Below are experts of layer 3 (counted from 0) of a mixture-of-experts language model. Rows are named router (the router's row for the expert) and show model dimensions 96-191. Each number is 50 + 15 x the weight over its row's rms, rounded and kept within 0 to 99.
After each expert's rows: "comes after" lists some tokens at least twice as common just before its tokens as in all text. This comes from a sample of Wikipedia text that the model never trained on. Tokens count by the router's weight.

# expert 168
router:53 54 38 20 58 78 55 55 85 41 45 44 40 28 43 47 48 68 41 51 47 37 71 46 39 80 52 56 63 54 56 67 46 48 64 87 57 52 70 49 54 64 66 55 54 39 51 33 61 42 41 49 60 26 29 49 38 42 69 43 51 40 31 63 44 53 71 54 32 64 56 11 60 38 71 51 45 27 50 84 76 55 20 67 71 37 62 66 62 69 56 52 40 39 75 38
comes after: " the", " The", " a", " this", "The", " first"

# expert 31
router:35 59 52 39 42 39 64 49 82 15 36 48 50 27 43 42 54 61 79 41 37 35 44 54 37 69 73 51 79 46 60 51 69 53 66 71 65 43 35 41 55 53 63 50 59 47 40 42 53 46 46 42 52 41 56 49 44 39 47 37 63 43 46 59 35 38 22 68 29 54 48 43 48 44 58 75 61 40 78 58 46 56 26 72 40 39 76 71 59 48 31 88 45 65 52 25
comes after: ".", ")", " |", "=", "\"", " ="

# expert 69
router:65 47 39 18 61 65 63 36 59 48 42 36 42 29 66 61 47 60 48 48 39 52 70 64 29 64 70 76 45 56 73 64 57 55 57 56 58 81 49 56 31 51 52 54 50 39 52 32 47 42 83 50 54 49 59 49 43 44 68 29 50 34 60 71 49 52 39 54 20 59 44 38 55 40 64 68 54 38 64 60 67 49 41 78 45 44 81 38 50 68 30 59 29 61 58 18
comes after: " to", " he", " who", " it", " and", " which"

# expert 25
router:37 67 57 39 57 19 66 43 60 46 29 71 36 38 43 55 34 60 82 36 47 45 42 75 48 52 69 51 44 56 57 49 37 84 73 52 70 49 31 30 42 57 61 55 50 43 58 49 59 54 62 35 55 31 50 57 48 37 54 42 64 49 37 46 46 65 52 60 34 44 38 27 57 30 61 52 70 52 45 49 60 51 36 80 67 39 64 82 54 42 38 89 51 50 84 55
comes after: ",", "-", ":", "\n\n", " of", " \""

# expert 26
router:49 31 44 34 43 53 59 57 64 46 42 45 14 50 61 37 30 28 33 39 51 20 67 66 41 54 72 56 57 44 56 45 45 63 52 61 45 84 47 18 44 75 68 63 54 39 40 20 48 27 51 40 54 50 50 44 39 65 73 40 75 50 56 42 48 31 58 50 59 39 36 32 38 59 67 67 50 40 77 60 48 67 47 53 51 38 70 44 50 59 36 59 36 57 56 00
comes after: " the", " a", " of", " The", " was", " is"

# expert 5
router:55 57 39 49 43 40 44 23 56 50 53 39 03 42 61 50 45 55 75 60 50 46 71 78 64 69 50 73 43 66 67 50 61 81 49 58 57 52 34 47 34 55 59 38 44 33 36 36 54 28 47 43 38 18 59 47 27 36 32 44 72 40 56 58 51 65 57 74 43 50 48 35 33 51 62 41 43 42 56 41 37 60 58 53 53 41 59 82 61 56 00 67 59 72 37 29
comes after: "\n\n", " (", " \"", "-", "=", "/"

# expert 35
router:21 50 17 49 49 32 62 47 61 38 36 44 55 43 52 67 32 65 78 47 36 29 68 53 31 65 75 68 63 47 55 50 50 60 45 64 59 47 45 15 43 66 52 57 65 39 75 21 77 31 60 40 53 54 48 32 26 43 64 43 39 47 36 58 45 55 56 56 46 33 35 49 54 37 49 52 45 44 54 38 68 48 42 58 69 32 82 60 94 74 15 65 43 33 45 33
comes after: " |", "|", ":", " on", ",", " of"

# expert 109
router:33 46 49 31 50 56 57 30 93 50 55 46 45 40 65 58 51 49 62 61 39 21 58 73 47 66 59 49 42 54 48 51 35 62 30 65 63 65 47 37 33 67 54 47 60 38 38 48 43 57 59 41 67 47 49 72 60 46 83 51 35 38 35 48 40 43 65 39 43 43 34 34 56 51 91 82 48 51 67 51 44 26 61 78 54 48 81 74 62 51 42 54 33 44 65 60
comes after: " the", " was", ",", " as", " also", " The"

# expert 86
router:40 38 55 52 56 42 80 54 63 44 54 61 42 32 44 61 07 42 58 38 42 50 95 46 35 58 68 56 38 53 61 75 45 62 50 61 89 40 49 28 28 52 47 61 43 34 50 35 43 39 68 37 75 25 50 57 42 55 43 28 51 34 57 63 38 79 37 11 49 53 28 52 63 31 47 67 61 44 72 47 49 33 37 42 49 24 50 81 80 58 49 59 34 46 52 41
comes after: "–", " March", " January", " May", " September", " November"

# expert 184
router:50 55 42 40 69 51 47 42 50 55 51 42 41 46 64 55 31 50 61 32 29 49 60 50 47 64 74 73 56 61 72 47 39 57 61 55 67 80 24 30 35 75 52 57 69 42 76 35 37 35 58 34 65 45 36 47 43 21 44 46 36 59 58 56 55 48 63 68 40 51 12 31 41 36 63 57 44 62 56 51 67 72 47 48 62 42 69 51 73 58 27 70 33 47 68 46
comes after: "'", " of", " in", " for", " to", " on"

# expert 16
router:47 64 26 44 40 46 37 39 55 26 20 55 26 45 29 45 20 57 55 45 40 53 62 50 55 55 71 49 54 51 46 54 34 79 34 61 45 46 45 42 33 51 50 39 51 29 52 36 92 39 67 41 41 45 69 48 45 35 52 34 68 29 47 55 44 50 50 60 39 37 39 33 64 60 52 52 54 41 66 38 54 61 36 53 70 46 58 72 69 62 21 83 65 62 96 47
comes after: " (", "-", "\n\n", " \"", " |", ";"

# expert 74
router:42 61 44 52 41 45 39 45 55 43 62 71 27 38 19 72 38 76 50 48 36 34 64 46 35 56 56 54 52 48 60 32 31 53 55 67 75 67 47 25 28 65 56 38 63 44 45 40 60 48 53 53 40 43 43 44 42 43 46 45 47 49 39 34 48 53 96 75 36 46 61 13 70 44 77 68 53 21 46 52 71 66 44 57 55 19 62 58 67 51 42 57 30 40 63 32
comes after: "=", " =", " also", "History", " career", "ography"

# expert 56
router:36 61 46 34 44 37 44 45 45 25 74 61 51 15 51 28 50 35 54 50 45 38 83 62 32 82 74 55 71 40 55 42 47 50 47 56 67 34 43 34 33 56 46 63 55 42 60 50 61 28 42 28 33 52 39 56 59 31 70 35 47 47 42 65 44 59 69 34 48 31 58 54 63 49 50 42 48 41 56 82 68 72 46 39 55 58 70 66 62 68 58 58 48 36 77 08
comes after: " United", " the", ",", " New", " in", " of"

# expert 64
router:36 41 26 46 67 53 47 23 64 45 60 64 54 37 25 57 47 39 52 46 47 31 72 30 28 49 73 49 41 50 47 66 38 54 59 51 79 84 50 35 35 38 75 55 65 23 52 50 61 30 80 47 51 55 29 82 23 29 34 38 40 38 61 55 42 52 77 54 45 59 52 61 52 43 65 48 55 25 75 71 81 38 53 50 44 57 58 77 56 27 45 55 59 55 64 42
comes after: "-", " Mid", " Or", " in", " for", " tri"

# expert 104
router:45 86 68 57 51 38 73 11 46 36 60 51 29 57 50 56 47 57 65 41 33 35 58 52 35 48 61 71 82 73 66 40 48 56 60 47 49 47 41 22 51 74 61 60 55 29 65 25 76 39 54 40 35 55 51 71 42 28 72 41 57 38 39 70 47 44 60 64 30 56 49 41 52 28 76 76 54 59 63 91 61 51 48 44 68 23 51 64 43 52 50 61 51 34 62 58
comes after: " 0", " —", " 1", "%", "0", "1"

# expert 60
router:52 49 48 36 63 42 54 54 42 41 51 37 39 13 35 64 45 53 61 33 47 45 58 45 47 54 65 41 83 41 69 39 53 53 51 62 41 46 41 29 35 58 77 65 49 32 65 34 51 20 70 29 54 42 67 62 53 46 55 53 59 38 12 49 48 58 58 34 52 53 43 43 43 61 60 67 47 47 64 68 75 33 40 48 46 52 92 55 64 57 09 53 40 45 67 45
comes after: " (", "–", "°", ",", "′", "{"

# expert 78
router:14 61 28 42 76 51 60 41 55 42 42 63 33 44 70 46 49 50 67 52 52 22 72 68 52 64 63 73 46 45 61 46 54 58 42 76 65 39 54 31 45 80 80 69 63 17 59 42 53 34 70 30 67 36 41 62 46 41 67 20 48 38 48 85 53 67 65 44 33 37 38 39 68 34 48 43 57 39 93 48 55 78 38 62 75 45 72 75 59 37 44 55 60 65 52 36
comes after: "ed", ",", ".", " known", "s", "d"

# expert 180
router:39 49 18 48 66 60 62 48 59 12 34 31 41 42 35 43 29 80 64 44 34 64 53 49 50 73 76 66 48 71 64 74 47 60 54 56 72 63 41 19 36 79 68 38 57 41 50 36 66 54 92 40 38 38 35 42 41 48 47 15 46 26 52 65 26 57 44 50 38 40 48 61 62 45 46 59 36 47 49 59 53 64 42 73 61 33 55 45 63 67 26 67 38 70 37 61
comes after: " is", " as", " with", ",", " was", " in"

# expert 7
router:60 58 43 36 52 56 62 46 68 30 42 47 29 45 44 49 25 43 60 19 57 36 57 50 50 68 63 53 45 68 70 57 46 64 48 61 56 45 18 40 45 38 42 43 37 24 68 44 60 40 72 58 61 58 29 99 36 50 34 35 50 19 12 73 50 60 45 58 44 51 54 09 71 47 83 73 36 37 65 49 52 72 24 53 58 54 60 87 58 57 28 85 47 64 73 42
comes after: " the", " a", "-", " (", " and", " \""

# expert 140
router:36 45 51 45 82 41 38 36 76 36 51 57 28 46 63 45 35 52 67 39 23 55 56 62 51 52 66 59 57 38 46 64 41 62 78 37 66 41 43 29 37 67 49 53 39 26 40 04 50 55 82 42 26 60 35 42 55 29 52 59 56 55 58 56 49 61 74 42 44 28 36 44 75 54 50 59 46 30 60 68 53 79 60 51 43 57 64 50 62 43 44 57 25 61 53 54
comes after: ",", "s", ")", "\"", "es", "y"

# expert 1
router:33 33 33 48 40 58 65 48 64 44 40 51 46 36 33 48 41 71 67 39 13 32 64 52 25 86 56 81 55 45 42 47 44 56 63 53 44 71 36 55 35 50 62 53 67 27 52 26 60 33 52 48 50 40 62 65 35 42 61 53 44 19 36 39 20 32 49 68 40 48 22 47 54 62 52 59 62 32 60 53 77 37 42 73 63 64 79 62 78 47 38 90 20 50 51 49
comes after: "=", ".", " =", ")", ":", "\""

# expert 19
router:61 52 54 32 68 61 77 44 67 47 49 37 46 49 48 54 50 76 46 51 39 47 46 42 32 76 52 73 43 71 73 55 40 54 71 43 64 76 53 29 28 48 43 58 56 38 30 25 52 37 86 40 38 59 29 63 54 43 27 44 49 31 42 52 59 48 53 52 44 53 63 23 66 42 58 70 60 54 55 64 68 71 19 64 75 41 56 54 38 73 44 61 33 51 67 36
comes after: ".", ",", " that", " was", " where", " is"

# expert 124
router:58 49 27 50 56 65 44 30 72 37 50 29 57 42 36 68 42 43 43 57 46 49 69 44 47 65 64 69 46 60 52 71 25 33 80 76 65 60 47 26 29 74 71 53 46 32 49 44 72 33 60 38 59 46 59 41 42 25 73 38 63 38 60 61 58 71 54 49 44 52 46 33 57 31 67 46 48 48 61 60 68 89 43 53 70 38 62 54 62 47 35 60 31 62 66 43
comes after: ",", " |", " Succeeded", " of", ")", " was"

# expert 151
router:42 69 50 37 66 53 46 49 60 39 42 59 50 34 48 37 32 29 53 48 38 21 39 65 65 58 58 65 55 60 47 65 48 43 80 60 63 93 81 25 52 58 45 59 43 38 52 19 57 34 59 21 56 62 14 87 33 29 42 42 46 53 69 56 36 48 60 48 60 83 46 41 67 56 63 83 40 40 53 62 42 61 34 49 59 16 72 55 61 47 34 59 32 67 42 39
comes after: "\n\n", "=", "\n", " Website", " =", " also"

# expert 122
router:61 46 25 28 51 44 53 54 68 28 39 54 17 33 28 55 59 41 69 43 20 50 56 58 50 71 73 62 45 59 73 49 40 48 40 54 68 66 63 18 10 53 60 62 42 33 58 22 69 33 60 45 43 39 48 58 47 38 51 51 53 62 51 51 31 46 71 73 38 67 60 44 48 64 74 66 50 44 60 43 28 55 49 45 54 20 47 53 63 63 40 62 51 69 43 46
comes after: "=", "\n\n", " =", "$", "On", " also"

# expert 152
router:56 54 47 40 56 64 32 39 73 58 61 46 46 39 50 39 40 51 60 30 19 24 49 61 58 62 63 48 51 53 46 61 12 51 71 73 61 78 33 43 29 54 67 47 55 30 45 35 54 36 72 34 47 46 44 37 45 35 68 19 55 59 64 31 53 21 54 28 45 44 43 47 84 53 73 42 36 48 64 50 62 51 57 36 60 20 78 47 52 68 40 58 54 70 41 50
comes after: " |", "|", "-", "See", ":", " No"

# expert 88
router:55 46 59 35 67 23 43 12 64 39 41 47 42 28 54 58 39 52 64 29 39 37 53 89 48 59 69 51 88 59 71 49 74 53 62 69 67 40 37 25 29 84 57 53 40 49 77 18 74 33 44 35 53 67 49 68 38 51 60 43 68 52 43 39 55 49 51 62 25 57 46 41 80 50 69 50 66 46 71 51 64 33 70 37 76 44 77 62 57 43 48 61 55 60 58 38
comes after: "\n", " 6", " 1", " 0", " 2", " 3"

# expert 156
router:50 45 39 37 62 45 46 45 63 49 76 23 28 36 45 46 29 51 71 36 41 44 75 54 45 67 65 62 39 64 59 39 45 59 63 69 57 54 31 52 52 84 44 71 62 27 66 40 48 32 60 29 57 43 80 41 25 38 53 60 59 12 46 60 64 50 49 60 52 47 34 35 60 60 95 82 40 54 59 70 63 57 51 66 59 39 55 65 39 53 35 54 47 64 54 33
comes after: ",", " such", " known", " well", " served", "ed"

# expert 133
router:23 77 48 53 31 30 27 40 60 08 55 53 19 33 34 42 40 48 56 42 54 46 57 59 61 61 59 70 69 48 53 82 34 48 38 58 65 80 44 20 56 83 63 36 58 04 49 34 56 40 74 15 37 55 53 48 41 36 46 39 38 35 48 63 38 23 52 27 68 46 41 25 41 47 69 57 66 43 49 52 34 65 48 62 47 15 64 54 66 39 33 43 30 47 62 55
comes after: " the", " a", " of", " an", "|", " and"

# expert 170
router:54 76 57 38 86 54 41 51 53 47 61 47 35 36 21 57 26 46 71 13 48 42 52 48 54 71 63 64 57 58 73 47 54 51 46 50 53 28 47 14 26 64 59 37 38 24 62 41 51 31 70 43 36 28 55 44 44 34 79 47 42 47 15 36 35 65 67 36 50 63 18 43 49 33 42 66 55 68 60 73 72 37 36 36 48 51 72 55 42 56 14 47 51 51 48 34
comes after: ".", ",", ":", "–", " |", " $"

# expert 15
router:28 46 39 45 50 45 43 34 59 53 44 60 56 30 46 59 50 70 66 61 51 28 81 54 51 53 71 51 44 66 70 72 35 81 62 75 65 59 54 47 46 36 41 99 28 42 57 23 44 60 51 30 46 47 41 31 34 49 78 37 42 42 42 44 32 64 55 57 39 57 36 53 73 41 71 78 81 52 63 57 44 51 38 36 57 42 77 54 61 53 49 54 34 40 45 42
comes after: " to", "s", ",", " announced", " said", " stated"

# expert 141
router:46 65 24 56 66 63 65 30 56 45 42 49 37 16 41 60 37 48 57 37 40 42 67 34 42 72 71 66 46 51 33 48 47 50 52 42 62 85 43 46 41 67 42 65 67 39 64 23 40 45 45 50 52 49 66 71 49 43 49 52 51 50 37 46 36 83 63 68 16 57 24 30 60 38 50 70 64 55 66 69 57 72 48 54 60 40 57 51 35 82 25 38 47 37 59 39
comes after: " he", " He", " they", " she", " and", "s"

# expert 125
router:36 49 36 53 62 33 29 52 56 42 35 53 51 61 48 48 35 57 76 21 48 27 66 71 42 49 67 67 62 62 55 61 42 98 36 58 61 66 50 16 28 56 75 42 33 48 68 55 65 47 56 30 54 50 31 61 50 33 37 37 56 54 46 61 62 60 43 66 27 60 39 51 54 44 55 51 57 41 52 74 58 42 48 65 53 37 37 56 45 86 54 40 47 53 48 45
comes after: " \"", "-", "\n\n", " and", " (", " to"

# expert 110
router:54 67 38 15 50 35 52 21 80 18 34 59 57 51 61 46 53 34 59 53 55 43 54 57 43 78 60 68 47 54 52 60 68 58 64 70 47 67 32 38 36 68 52 70 43 34 44 40 65 15 59 50 24 44 43 62 61 40 43 59 60 35 57 46 61 41 63 48 31 45 24 62 77 36 74 30 44 54 62 67 52 49 57 49 71 51 68 62 42 65 25 66 53 72 57 49
comes after: " |", ")", "|", " information", ";", " River"

# expert 72
router:47 62 38 08 61 53 47 32 65 35 44 31 38 30 63 55 56 83 70 43 43 39 66 58 40 70 75 55 64 60 76 53 49 65 43 49 58 67 26 19 50 74 59 59 43 54 54 38 55 36 77 53 36 44 45 69 31 45 60 47 51 42 39 25 47 24 59 62 58 39 19 54 60 58 49 67 56 42 65 65 45 52 39 68 70 20 57 74 57 61 47 45 30 58 59 69
comes after: "\n", "\n ", "\n\n", "\n   ", "\n     ", " Hospital"

# expert 178
router:37 59 28 45 56 27 62 40 45 70 45 40 38 43 28 46 61 77 67 16 39 36 60 60 54 51 54 47 66 40 50 42 47 81 59 75 68 76 16 44 21 69 50 38 36 58 53 59 57 42 44 50 76 33 48 47 51 23 44 29 60 42 41 32 56 30 56 62 44 75 39 38 84 14 44 49 69 42 60 61 42 39 68 61 64 51 55 39 59 67 48 53 35 68 35 43
comes after: "R", " R", "B", "K", "\"", "da"

# expert 181
router:47 72 42 48 59 49 41 32 50 30 46 47 36 45 34 30 51 69 58 52 36 38 61 58 17 53 71 62 41 38 63 42 35 70 54 57 72 48 37 42 44 65 62 63 49 39 48 16 52 56 82 38 55 34 53 46 39 22 67 45 54 53 47 51 54 52 64 59 31 57 23 47 53 42 35 58 44 27 60 46 53 40 40 80 85 44 82 44 53 59 58 51 25 49 54 37
comes after: ",", "ed", " due", "d", "s", " well"

# expert 157
router:25 76 33 33 51 47 41 45 57 38 56 44 30 24 40 29 27 56 53 38 28 41 51 70 61 58 67 60 70 48 85 68 42 80 83 63 69 45 38 38 34 60 52 84 58 45 66 23 58 56 69 36 41 31 55 75 38 37 60 39 69 51 33 66 53 58 66 54 55 39 35 18 67 53 60 72 41 23 70 38 85 62 35 53 47 62 58 72 67 55 43 52 29 50 58 51
comes after: " of", " in", " to", " at", " on", " for"

# expert 94
router:51 92 39 50 70 40 63 33 64 50 41 58 32 32 45 62 30 62 59 26 44 33 54 35 37 46 63 68 58 36 62 62 41 66 60 50 61 54 45 14 51 65 45 55 41 63 58 36 76 47 40 22 42 58 55 59 23 59 57 29 53 55 19 37 55 62 33 70 68 53 23 41 83 29 73 51 34 39 77 65 55 40 48 53 68 39 70 57 51 48 33 55 30 39 61 22
comes after: "-", "|", " al", " Al", " non", " two"

# expert 40
router:56 63 24 47 40 45 47 01 59 52 52 49 30 37 39 42 28 50 51 22 51 42 77 40 43 59 77 77 62 54 77 40 44 67 34 57 57 49 44 35 45 51 23 54 34 42 45 48 53 55 36 29 45 45 50 55 41 58 56 59 47 43 59 34 52 74 50 44 61 69 53 40 71 10 59 37 51 61 67 69 68 60 42 56 69 35 65 63 47 61 30 54 53 44 62 34
comes after: "  ", " 0", " —", " 1", " JPL", " 2"

# expert 188
router:42 40 34 24 39 62 37 41 59 60 48 52 48 34 61 43 58 65 51 36 39 44 71 75 36 67 51 51 45 51 64 47 45 47 68 75 54 89 53 67 43 60 72 41 50 29 57 37 50 24 61 48 50 45 46 43 39 58 68 34 47 39 42 45 40 43 61 56 58 77 45 27 58 37 52 75 52 50 60 69 76 58 22 83 55 34 72 39 42 51 46 65 57 85 56 30
comes after: " was", " a", "-", "=", " the", "|"

# expert 174
router:43 39 46 31 46 61 69 28 67 53 68 40 32 30 61 26 34 42 54 38 49 26 83 89 41 61 87 71 42 61 50 38 19 63 58 57 65 63 31 30 44 59 52 57 32 27 52 34 45 27 78 51 57 42 55 28 40 44 71 15 55 46 31 64 42 31 55 37 19 46 38 38 61 49 52 44 55 37 39 68 66 73 28 79 47 35 57 44 48 62 36 57 50 68 50 49
comes after: " the", " a", " The", " his", ":", "-"

# expert 43
router:61 45 45 52 49 42 28 45 63 31 56 63 56 34 31 35 38 54 64 29 41 57 78 64 64 60 60 57 49 52 64 75 58 46 54 60 83 58 55 34 36 93 61 65 52 23 49 40 50 44 49 29 37 32 54 69 45 23 48 35 34 46 45 31 33 29 73 31 47 62 63 11 52 27 60 50 33 53 62 65 52 55 59 43 45 18 58 40 43 54 37 43 50 60 41 41
comes after: "-", " |", " and", "|", " ·", " –"

# expert 131
router:30 45 62 20 53 45 64 43 69 31 38 43 26 24 60 71 48 33 62 51 49 42 72 85 52 63 69 81 38 57 42 59 39 47 52 68 90 68 44 48 45 60 55 80 67 41 61 49 51 27 58 41 61 45 47 54 50 40 78 52 37 43 52 45 48 49 39 45 31 53 19 46 64 56 70 71 58 44 64 57 33 46 40 48 44 25 57 62 54 37 54 57 52 60 58 38
comes after: " he", " was", " He", " Ho", " to", " and"

# expert 33
router:53 56 30 50 90 63 49 29 50 39 36 50 35 27 50 61 28 62 58 32 52 37 73 60 26 43 70 60 53 39 85 54 65 50 50 65 64 92 21 52 48 57 74 69 44 37 72 22 54 26 86 39 63 40 52 40 41 57 37 38 48 40 50 57 61 43 41 54 41 48 38 46 60 42 63 70 57 40 49 60 73 44 49 76 60 49 69 47 53 53 22 52 32 63 53 32
comes after: " It", " it", " which", " he", " He", ")"

# expert 175
router:61 54 27 31 50 63 47 36 64 29 59 37 37 39 51 41 36 32 69 55 39 27 59 69 51 71 67 66 69 56 65 66 49 70 48 52 73 52 52 38 42 62 66 44 58 32 69 32 55 40 97 58 51 40 63 59 46 48 65 44 50 39 54 47 57 39 63 50 43 66 22 39 57 66 80 77 74 40 85 69 42 45 54 51 17 35 55 55 72 49 45 66 47 57 55 43
comes after: "-", ".", "\n\n", " e", " un", " \""

# expert 83
router:47 36 38 27 38 59 47 28 71 33 45 41 22 43 47 48 51 28 55 29 53 48 66 82 39 70 73 82 69 69 65 46 24 66 52 69 52 72 43 37 18 48 51 38 52 50 65 38 61 61 58 60 30 40 68 55 45 28 51 49 36 55 59 67 47 43 55 25 24 47 16 49 68 48 75 58 71 30 39 46 61 49 29 46 72 24 48 60 89 67 47 43 39 45 55 51
comes after: "\n", "  ", "-", "\n\n", "left", " Turnout"

# expert 63
router:57 61 51 20 49 59 59 33 74 32 62 57 42 33 49 63 58 45 46 56 35 35 64 49 51 62 68 54 67 47 62 49 40 68 68 54 55 59 54 25 50 59 55 83 61 48 47 21 53 51 55 45 52 57 41 51 32 36 57 27 73 58 53 35 62 37 86 32 07 50 38 30 64 44 70 61 23 57 63 66 47 70 44 82 59 57 55 74 55 57 45 52 34 42 51 47
comes after: " |", " on", ":", " in", "In", " by"

# expert 55
router:23 64 30 48 51 53 35 43 79 49 36 37 48 36 31 51 46 49 59 44 54 31 70 43 39 51 67 48 68 53 53 61 40 59 64 67 58 41 65 41 37 72 53 61 70 44 51 47 60 25 73 34 49 29 81 50 47 39 66 46 43 59 58 52 35 56 39 49 35 50 18 43 48 23 55 53 61 34 70 62 46 51 50 69 68 45 67 78 45 49 66 57 43 42 67 35
comes after: ".", "\n\n", " based", " released", "s", "ed"

# expert 116
router:27 65 29 37 60 32 46 38 75 38 44 54 52 34 28 53 48 63 50 45 50 48 37 87 31 60 64 52 70 54 51 44 64 55 58 70 50 57 25 31 55 52 59 54 48 38 69 40 60 26 87 33 49 44 66 67 53 39 45 21 60 53 27 44 47 38 52 52 38 47 25 51 53 55 59 68 62 62 72 49 76 56 60 54 61 37 86 39 55 73 29 64 45 50 59 42
comes after: " |", "N", ":", "|", "′", ";"

# expert 65
router:46 47 54 41 45 38 55 51 75 12 57 36 15 38 62 56 45 38 53 52 39 42 57 58 50 44 62 55 45 80 73 58 65 44 50 62 46 58 65 33 50 62 50 53 68 26 70 39 79 47 92 27 53 43 28 42 41 47 63 40 49 00 54 41 33 47 34 46 43 52 60 35 59 63 64 60 56 40 53 65 49 72 48 55 60 12 82 64 58 76 51 56 26 23 64 50
comes after: " |", ";", "|", " (", " p", ":"

# expert 82
router:53 61 35 32 48 46 57 49 69 26 42 52 52 41 28 39 40 49 56 17 52 28 44 59 57 61 43 29 62 50 67 55 38 63 44 53 73 51 24 36 42 42 97 61 25 39 57 63 66 44 79 42 75 48 38 65 63 54 56 65 33 34 39 68 53 41 60 55 42 56 35 36 55 47 60 77 63 27 67 52 45 41 42 90 60 25 52 63 46 69 05 70 49 51 65 25
comes after: "-", " Su", " w", " Sch", " W", " qu"

# expert 135
router:57 75 67 30 67 62 49 29 45 17 60 55 35 20 35 42 41 51 48 24 30 05 64 44 54 62 50 54 73 44 76 65 35 65 47 60 68 73 51 48 46 44 51 52 54 66 38 47 52 66 66 64 37 56 49 43 34 39 84 42 43 32 36 49 32 40 47 50 39 73 56 32 67 63 47 85 52 58 71 42 67 68 38 60 50 46 55 48 85 54 48 47 48 65 73 31
comes after: " as", ".", " j", " a", " di", " det"

# expert 169
router:62 69 50 42 83 44 32 49 51 53 57 54 43 45 57 35 28 72 68 29 46 50 60 34 31 94 54 54 50 73 73 29 61 49 42 48 76 66 33 29 25 72 52 42 65 33 46 19 48 40 71 46 30 44 32 46 45 31 61 48 59 10 28 41 02 64 51 52 51 67 26 41 52 34 46 38 34 34 71 77 46 59 24 55 49 37 64 79 46 42 29 56 64 80 65 47
comes after: ".", "%", "/", "0", "00", ":"

# expert 166
router:21 23 34 27 58 57 63 29 83 30 57 76 52 26 65 41 65 38 43 37 52 32 62 56 44 44 74 60 55 57 49 66 41 52 62 30 70 70 57 22 25 52 67 55 42 40 78 44 57 39 79 45 57 60 51 57 48 20 61 30 50 27 59 68 33 70 54 69 32 65 51 38 43 57 56 77 71 42 48 52 43 73 53 43 50 45 49 45 70 55 24 37 44 62 37 68
comes after: " (", " the", " a", "-", " was", "|"

# expert 123
router:64 77 41 53 75 63 55 37 76 28 55 18 16 48 45 63 34 66 43 24 45 53 46 45 47 77 80 53 73 40 77 48 66 24 60 51 50 45 42 35 44 63 59 62 45 30 68 33 78 33 70 48 44 43 41 48 47 49 57 36 45 38 47 50 38 59 46 63 36 76 59 39 57 35 49 62 58 48 67 60 61 89 29 60 67 32 67 56 59 47 05 47 32 27 44 60
comes after: ".", "–", " (", "{", "+", "/"

# expert 103
router:53 35 45 32 50 26 62 44 59 43 49 23 53 25 36 48 42 52 58 16 42 53 36 61 48 68 73 51 64 55 73 64 40 57 51 41 70 60 67 26 31 67 63 45 39 25 33 60 58 47 73 37 42 37 48 49 58 35 41 51 64 59 52 28 48 65 81 76 28 61 39 15 52 50 56 73 70 33 53 79 41 64 47 51 66 54 68 69 61 70 27 77 60 55 51 45
comes after: " (", " \"", "\n\n", "-", " ", "/"

# expert 28
router:46 50 47 27 20 56 55 31 55 15 53 53 41 55 48 34 36 61 51 21 58 46 56 53 56 71 55 57 63 67 47 53 64 43 42 65 54 81 39 15 53 56 76 50 53 46 68 52 60 42 74 50 64 47 60 51 42 30 56 41 36 57 54 49 43 43 66 71 18 57 55 50 45 54 39 84 59 21 56 48 69 57 34 46 50 36 71 79 81 55 22 52 49 55 69 57
comes after: " the", " was", " res", " a", " to", " and"

# expert 20
router:28 65 12 37 58 64 69 49 59 42 58 71 07 36 43 47 46 54 50 40 66 42 78 49 55 65 92 75 44 38 65 79 27 54 55 33 55 62 58 31 38 54 45 46 25 42 52 47 65 52 71 38 66 56 39 46 29 23 56 53 63 52 47 76 55 83 59 67 41 45 50 70 75 40 87 63 55 58 55 76 40 46 51 43 72 47 85 65 59 62 54 64 64 60 61 58
comes after: ",", " and", " to", " Los", " in", " Am"

# expert 101
router:60 59 30 32 57 40 39 46 50 62 24 54 33 33 29 44 48 63 57 38 49 31 68 52 53 49 59 52 72 69 52 58 53 67 44 69 53 71 64 16 43 59 36 68 22 48 51 35 55 64 54 50 42 54 51 24 23 40 94 50 61 45 38 46 47 37 51 49 43 90 35 42 69 47 71 62 28 17 71 73 62 57 42 51 51 35 57 74 56 72 21 53 50 58 57 02
comes after: " the", " a", " and", " of", " to", " his"